Experts of a small language model.
Size: width 320, vocabulary 8192.
Experts: 64 experts in each of 9 layers, 64 PolyReLU neurons an expert, 4 picks a token, a softmax router.
Training: a variant of Muon for the experts, 294M tokens, 4482 steps.
Below are experts of layer 7 (counted from 0) of a mixture-of-experts language model. Rows are named router (the router's row for the expert), down (a neuron's output weights, with its number) and show model dimensions 80-159. Each number is 128 + 32 x the weight over its row's rms, rounded and kept within 0 to 255. Numbers have three digits each.
Before each expert's rows: a language model's description of what the expert responds to. This comes from a sample of Wikipedia text that the model never trained on.

# expert 14
It responds to: Spaces and digits starting numbers in tables, statistics and measurements, plus signs and symbols such as +, −, ±, £, $, ′.
router:180153104077168151129165151125169164140120118133122145145077152136116119143101162159078119078081138180153153162175117124070137123125183137171137137105151148153163108082068109101056087155151189141187153145101087106142109126137154101154125127
down0:154091081088134121119098138173087115092174106147147121124157099183172074179098145064148155145125119108112202092129144098153161145053154091171064133146107122093167134144128120141152112097126114150120083058087106121111143096124118112114127092
down1:159183107122118133112156115091147140099111127122125166089093127051080082164087092152135162167114174115150171091130119130136192141099092107188169172062091093063143142109151080099152106143132128139121117094111108109093137113114098108089144118
down2:154121155126161122104123116136122177161119090159094096161150180116126059135084134127073131132070124160127143107133192080139152184099089170113066123133129155131084126150164160139152098146131080110177087081183103112126140079116130094148154159
down3:076115196087112122080124149179115109052163157134142152094125104183105120184169112070139144182073154098165140157108154120127102099160104130141127166148149163121137116118155116169146133067171095159074113137155088124158121185111112141100087145
down4:121196138106122145089148138125099129096124122092102171113193147147118123104137155147082153155175123157115077097183117153107053103158124115110099145154127118149077100133110181101134198066113117122102137133104135103086127141092157064162105159
down5:131115134154090042117107131161091135088098156176142160126142131121161150097150060114146153121093146089136086175110103188117087101161141116111106158128110176136108143126176190069069142186112101120197100189160137142129141149143148104101096108
down6:104081156152166142141133130090172102116133069164096159088162152095125146184100185112129122154146135106153133114080145154124043130159059103077065102135158159163124158132083106113110161148208124041085122115166183088112126135137126144147117075
down7:128115115082097152161139121106180164085150125096112130119147152107088122105138195183084133136083141118174118158207067143100066160144143205087079135127110116110103173125108108170153103111133097131144137134143099159118174041163099119131117060
down8:131144142116126173153094145148133120179122144068116081091123131065124103103167141130111143167112142158120117128183132125054056134145161098068186156160096133144114093166117128121126154109117126146185151154137118128119076143137104104132167183
down9:121127113128115100127105076113120198092103090163179112125165096101191130137137124138119132099105182096112120088110139115122180158091141107090108108149082141148137126056183127158115115125120112087067155161099162051137142081118151091125117146
down10:129105094132103112114140169112085145192172146072084115117072082108150144094143147065076103166152135126083131107140142117097141167153122105122139138088089152119133091107153086066125179119127172140137173155112168170120135076092097164142137125
down11:162112121136091150148144123153134102088155189160138131137166140133135121143187156147133178139085150104199147089086103038157151142131124181118162143136132107128109182125130103082136163134172144167085126104175061114095139168107176111145136099
down12:080147174147135157128138167153197174112093149136196098107080146119104099145123138131102166139109083156119160145118142093131124146081131141164090109109177131191138106085140154159101088180138101137135144130056178130149110156121159170129184094
down13:176115124131132111039160087144095152137124135086124069132075093131086150128144148172093131182144178112095171132084149119150095106148126062136160157156144108122092134165116107102099121146083136140140113071157094104093116053110140134154091155
down14:160140136124141101117061118086154121132132097097082170170110094102113212130164120163097150194129097138159094090110084162110104118125140152081175167131151133165077121171136154170170084102142094116145133141169097136149105093101099137176101111
down15:107096198122110143113179173128111084094081148120142107106118095129127099121155125151105175115121108093128076112164068125156145126141158167168163149195129143124093162157109165117109080233123138158134157080138110110129105141166144203103064144
down16:163174167107137024109153089074091151078077176125117134174099147171079127092135188120124084086114095132127138191173138162124073096044151069156125175141161124137117202151134112154172066153119041103188105182144131132138106082107116146116092140
down17:185177142095122125101101153140125122084142068149100150092123109170118090111122113139115112109091132176167151078124108134129086187158163059140140172124125106132131119164136078151209126135077071111179131115082140119153132109154158181119149119
down18:156075106136146171166133178125106060089121144192147188144164133107164089135075124104143127157120159115103113102100163083099117158173136108108120139136167179085105111091106100131168090148137102132165157150140141099117137095127132162152134155
down19:117118114121108109155124152230108109139103127124083094157096125161126141128184105123191173137043139131156202102120092123162179159088093120091124156096164104147125181146213169098071098156087164141129189156132148143151143102130164111087101187
down20:126091144146071207150139152149103118137121125086135095140106114185170115067121111161110026078082125146149088100170142125133152098169146118145147146151091118145142150172135166129084129120112122142160122133168094150092097120108120116208132113
down21:133150114148156109147160119103117150141068138122082108159164118110187113178128119147089105103120139121094149063146129144142155147186140158119068144131164112131134180127131129189139093204141101099074127152167118138133144090151141209131100094
down22:144157161101150135138140173128122075147162171159090093118118144180226155130160165101121165175102062144135135120132080156158032095139148126175206224098139133131109083146079172145058107189145125168133104182111107112158090123113110106128196075
down23:119111062122109072115146178173152135145113163137110087143093087115025101180123119084179115161113176141120120089157187137109119086090149139168088096072121109129095170116138129090165083116173131125170157134116149152067184109137125144173167125
down24:099164105097155125214112140157115173113116133107112170122102133105108125076115160145124107145102113139089109129113155128103113188107119141131135130134133117121145157121127112146142122119131123137116132146099068108129103118100093070156054171

# expert 9
It responds to: Blank cell spaces in election result tables, plus word-start pieces in political and legal text like rem, med, reg, votes.
router:079095145160144125165151174107069143088104093145174124173161127209102118113148084132129114082135136142170102102117122165069111110100129126145144162150098137118105095100098162134116098173094166089069131134152089149112116108117129055139065109
down0:135138092112117171148132137083200170086159135143115126061165141150134076103123123157098117139129111097135174116146097164118119156139163133151114168177095109054132177171115189151098107125106066146124152126166136133140197097107154129101161155
down1:139167135133097141204159123163105144120149126136181153123169086139121162134108131132152172104099096089152130112144079111159158185137142133150143125120143196144130134079132154158130094111149139168095073102118082140135175115157173086099172139
down2:131159163123128100084092097154096141161120096143145184148160183100185122138054074183092094096174208104199080054187070146153165116124133119071086219100081157121109092117123124107087133155193132080144134154150131112157119171146131144145138151
down3:119113112108080139167097119114143094081135087138135130155146071139130131150098181090159145110113096078099176177133094105150113137172052056156130104139175144156131180154135126185122122169113130109165129212130116193142153096108146175087122163
down4:148133170120129085089080127099155128170157112128104166115156094191109147109178122122150129109124127103113071144155125149100079087085134111095052122071081157120146093102115161141102168111167175133138162201099173151101108164106135140109181141
down5:143126154082178089122153140095147099126119174155163075149116085098125129110174137216096106158127144085102131174146122143119111118100094123163130114142134094171102101157128203124118151141161191192120148082091147120111108127126149134151092099
down6:093160124146141141096160121114126108129123109099155166107063144119138129083160110111149166134113103129094113134132151141139111132133059122155105102145110142090104087149132157132123101167123151102156163187095148128134077106135144116098169140
down7:158122158093147115123121133120159143098079085081097109134103172036128104170164134097167148152085119174107141204089125157094157143145181125142109125154119140102064116147113178175127103118079162094141127137112044127169120118162141141122112114
down8:133147086158117112085109093139141156097114149164142168124080102102068119145191168110128110107112148108105119121178134100175122059168133119185121115056185122140127151153143088105169146106057164176111114141114159155117158152136134120055123080
down9:138087102096075151107046120077088164137137118096186142085150157145104170175166161169154151095101114173117143151111150075150081139171122159157065088159141136174136116123103090128166114151140157124111082149172084129109131076105141095097098097
down10:133105137091172065144116171132184140152140114082146089125161127107114154121110106111103152112154134172185161108070161117113080081175079185129191117136115145120121099095134137151164126135129154158091146126145100160061106153179141177142151082
down11:086135167064129133180129107095161144111086121149164116094118129127119099120088097189125144154128148148135091131127133143085148115098094077096080103126129191130130101111105198155088122120121103075134108138157180061160092099101153086141129121
down12:149132144137120151168163124068120130170104093117105109145127100166087118140103138116128120134105161136111167178168136077121147136183159153136118139151130137156156083152168178146125172164150097147167192115136105130117115167121118136085112175
down13:150140099111168072155114175161164189172105159129157140130149078117100212146089154131172082128192151217175135091149089139171090131117119069125141121134179095110096137155140134112144128138172162124094118112134109097112164127148060152119158136
down14:166116184141126141138120125170094142138149128129202137111144112182114108073178145074167113167173136152114126168208136065109204148106098160147094104102122128135145080190106163107138161123157102195145132148106107123142104132126079103114088073
down15:196122127130132168109138137148111131174113095128111124119134154092116106169158136146130153143116103131129139112103164169147131149130129088125069167104060140181113098100159104093165105136178144109143158124130097087109170109084115088145115095
down16:138147064167118093143167102121108091108153095089031091167123089125121128097093196185137110075085137059176064089140152176115101130163151162134125108102086100128139108140096205167137094156160110156128148112097143086136156102129071121132087092
down17:120127129155128141067092092147129095136137127116138091119089144139105123091174119116136151099137148125148111140126123133096058092079063189162128184107183098108091208104156149179072134172149135200105122151095144130115140198089090129125069158
down18:164119149073153151134113087164207141110123124127192123179100164078129142096086186124150150213071118112152113150146078095142152134134162077136081081144090098106173150158143140133118156186139138103115079143127156147107096176070110114136171112
down19:131154137126097137129158148164138113101153121157152125119126085071121174096138123176124141108153162121148078151151169146099099123097141113122127118124131153094128178129136107151158108129106124154129164123140151068144130119149161115123049113
down20:117124093171168090122144110132125148144141118147143150134096186060105173114117106128048128144078155115142111130103130172068137149182104102193128130093072122125129160120163145109127082175166176058169118158123181094077119182179133163150110109
down21:186172131105107110153174140120145102082128135135159104068134070134137062121151134090119104114124094166146118157152092108093120117199201126088084106144089118122131166094092119123116061153132113090118163096121131151129147125142134141113146123
down22:139194102096130111173126108098163149107174078182121079130140125147107112201105112106151124120142147120125146111136089156166069144079113126095130115128179078151148099123176087134141088085178151166121128099126102111160095144164081057147168136
down23:073128136088118127108159088171098164132183115129122135134121137103127142188100144132144141131119124113131148085113133112095085119166102119132133148188109068131108126057114143127196155174095170175132152150158114189125122177152167131153183085
down24:129094202142141146061134150120120118122174135152112130144066118078063089110136113163105103094111149144139188153102134115099087154152110193103077134117090125149121087105126094157151081163112103090081095206108108079024201084114155104143149132

# expert 55
It responds to: Lone spaces after table pipes or commas before numbers, plus en dashes in year ranges and currency signs $, £, €.
router:141111071137141140109170159066118085183147097095130158078210128166107122113108141116116115114118148123127092119180184119103152123120170166191092138111113138127170153098167104082094121133193125137131106140098121124129134129169112088148137081
down0:144050119120098135118153176116176135107071161123097108192148083110112081143121095155167111146157114136142173147086127106130065110111136067148129101146210150132133149142072104161081140139127125129145146132146129110146100093156083149139109145
down1:134125122192175122121125121097185183184144097093139075085177100138064159144120147117118145115129168128146084070123125170117144191150138108120138115131128063129158108084144133122152143158160102114134130172116113111116142173179100145096168097
down2:135178105073119155143153172135133140120154145050116105197126084165155129134087125148110161119119102140139133147094100149066132180082197123089154186136195114115084091164145120062131163124117128214152137171135202209110129145155026139149097159
down3:129177136174152116119151131096115156155159101142163116092130115097122114153132090150151080108137168048128086124105088141138077159138106130129085123107080182155109149120192152097161117160057106128134111149113125084146191177131111146095196054
down4:121109126130126098140088138150175103118086085120075106129098085067075073166122153112138157208106197138127129082106122158150132081082159085140165152154107104064114115181086111157143150088115136086106133146075118170123070081120092138124154108
down5:134076167126142108187138159106103130175144168162158094137118153165148126144127074155070094096178203104138093129118116102127121044164088109127106120096160071133195103101073199135048096095055143101115157134090116160129148098141103110080136178
down6:100152150132151099064090114124078181153135095083191113115142148118167143185100067067140169139158169162123151140113109080155152111129152148100100127108087134134105109153123086144080182084098122119110085133131152134110168110164137168150128135
down7:134108065191099143058147158130125156135124128125112125127115087131127124081140110092159069158145156131108049113113208155073130118151104141099130188157184125118089232096090098212160113113152172104099118135096087206148129116166103098158129148
down8:169137115194092134131159034134154125181088122170079191157134131150082096144165114123142146159111127113169101175150206146112100136085149140109078128150145091136123111067132185159190090086139141133127144148141147107140134117131127149074128113
down9:134176145157075101212110128166103100132119141073073165152143116137172212090177113146119119181141179114088165128088103155151120098127135124102168108166077160125140187144085131127101108130119138113085149134129124094047102117133099159110105115
down10:132114138064110148126165128132052196141090135118088124138178101116129124114106080154090104102128152143155114158173160096104138112095145083133169128063152101147153132116144155157078118089140113145098128176157165072156105149153157175107080133
down11:156121123147105168127116141109063175114099107143120142166115157173201043173150110109088171114177066134116127084087179081136146182108139101130121205144142176198114165103130137133140110129184129142104094139136164105158108163095088062100140137
down12:173176067108059159120175172073164094097109101171102149157123192127149140144129119122124143102137169188141153165113132140147101111133142108150123163127149103185131104086124131077082062164085106129124156088112118156169132067119131132109202116
down13:123099095090084098094140118207112133127126200164103153156106121130119061170105157107179080160061089155125146109126123137150115109082146137178065100053147101139094170111108132100195101135156142133158130078084135131107175162143155154110097130
down14:123142146137129092165119208143089164136146148111109121099068145049100095102107182112158099179126087094114103184102164153131129110173143121157165150162126147120077122135107138164059164139099124166172118167121092166115110085115185132117110140
down15:129121120085168200130096102164150127087118148132135168119146150143181155098132169170195131159071170098122114108164119120121083131073222171137119118119175089100142145093140125133089136150163167111176141168152103095137152143132231106114126153
down16:137161166138129163167096095081149140102183162095183212104115081096145210099136110158152122103135180096159187165169086116152149082117153135089091105123082158161129072153084081146118158118116135148098150137179126185152121111134157128079118079
down17:148154162120141102140128169150154106189175148117162102128119159116114123190123146155127188133166111111163058136111104137122098179097170142127133171148160126181126125122176128176076151156141112172166142103116099078147098098184089027133145149
down18:156102090158155222155153203182077117064102107073136127152104184148124087188071123128143096074133070130119106132073125113173150132177115118135155137141134134115129108075092113122127156153175083111138092194091100173133158129114185128149150149
down19:141089090108138105112121136129179126166155117149113112127115145129128163136156157155108125125155163141117068133113176122121130084092095109110179105128139131101130186095130190195132087123138112173132116120128172096146135120139111192096144091
down20:094187163140148151143163091109128114138115135084108170126091090093158164072159129178116110174172180096143120139196140113113128161109129120154110102126117082156120113152186144134116217183102071083073107094171131138179125128129136125136091096
down21:156084127139159166122132131086110116136097143174109122178085160131105160128128142172123132129108161144165154118205087112114122105144135099087168160169133142151121155239121115122074153136130111095150118107078167139132086085149132168207107110
down22:146134159152170146139160075146140140158159135114153145067134133113118142157124106102111153125110108102153141084108067134119148101128090085068118188079138172089167126056135148159082093148151052135146142119145129126147081169072181146096128079
down23:127137149081068121119160166142132142153111150121195127135114134100098121157105166164112143094078116136169168115170096145141101143145191109090073166110138139104123091146112204120123046096084122104115183208171168114063113129076188139128122115
down24:134121093165148061104147187122111129134151111124124077130157123098177122065176138155169101144128149113146089137148091157133160141095122133111102159177096122153168123101146226116098122143097147099120057136141114086159159187182111115168193097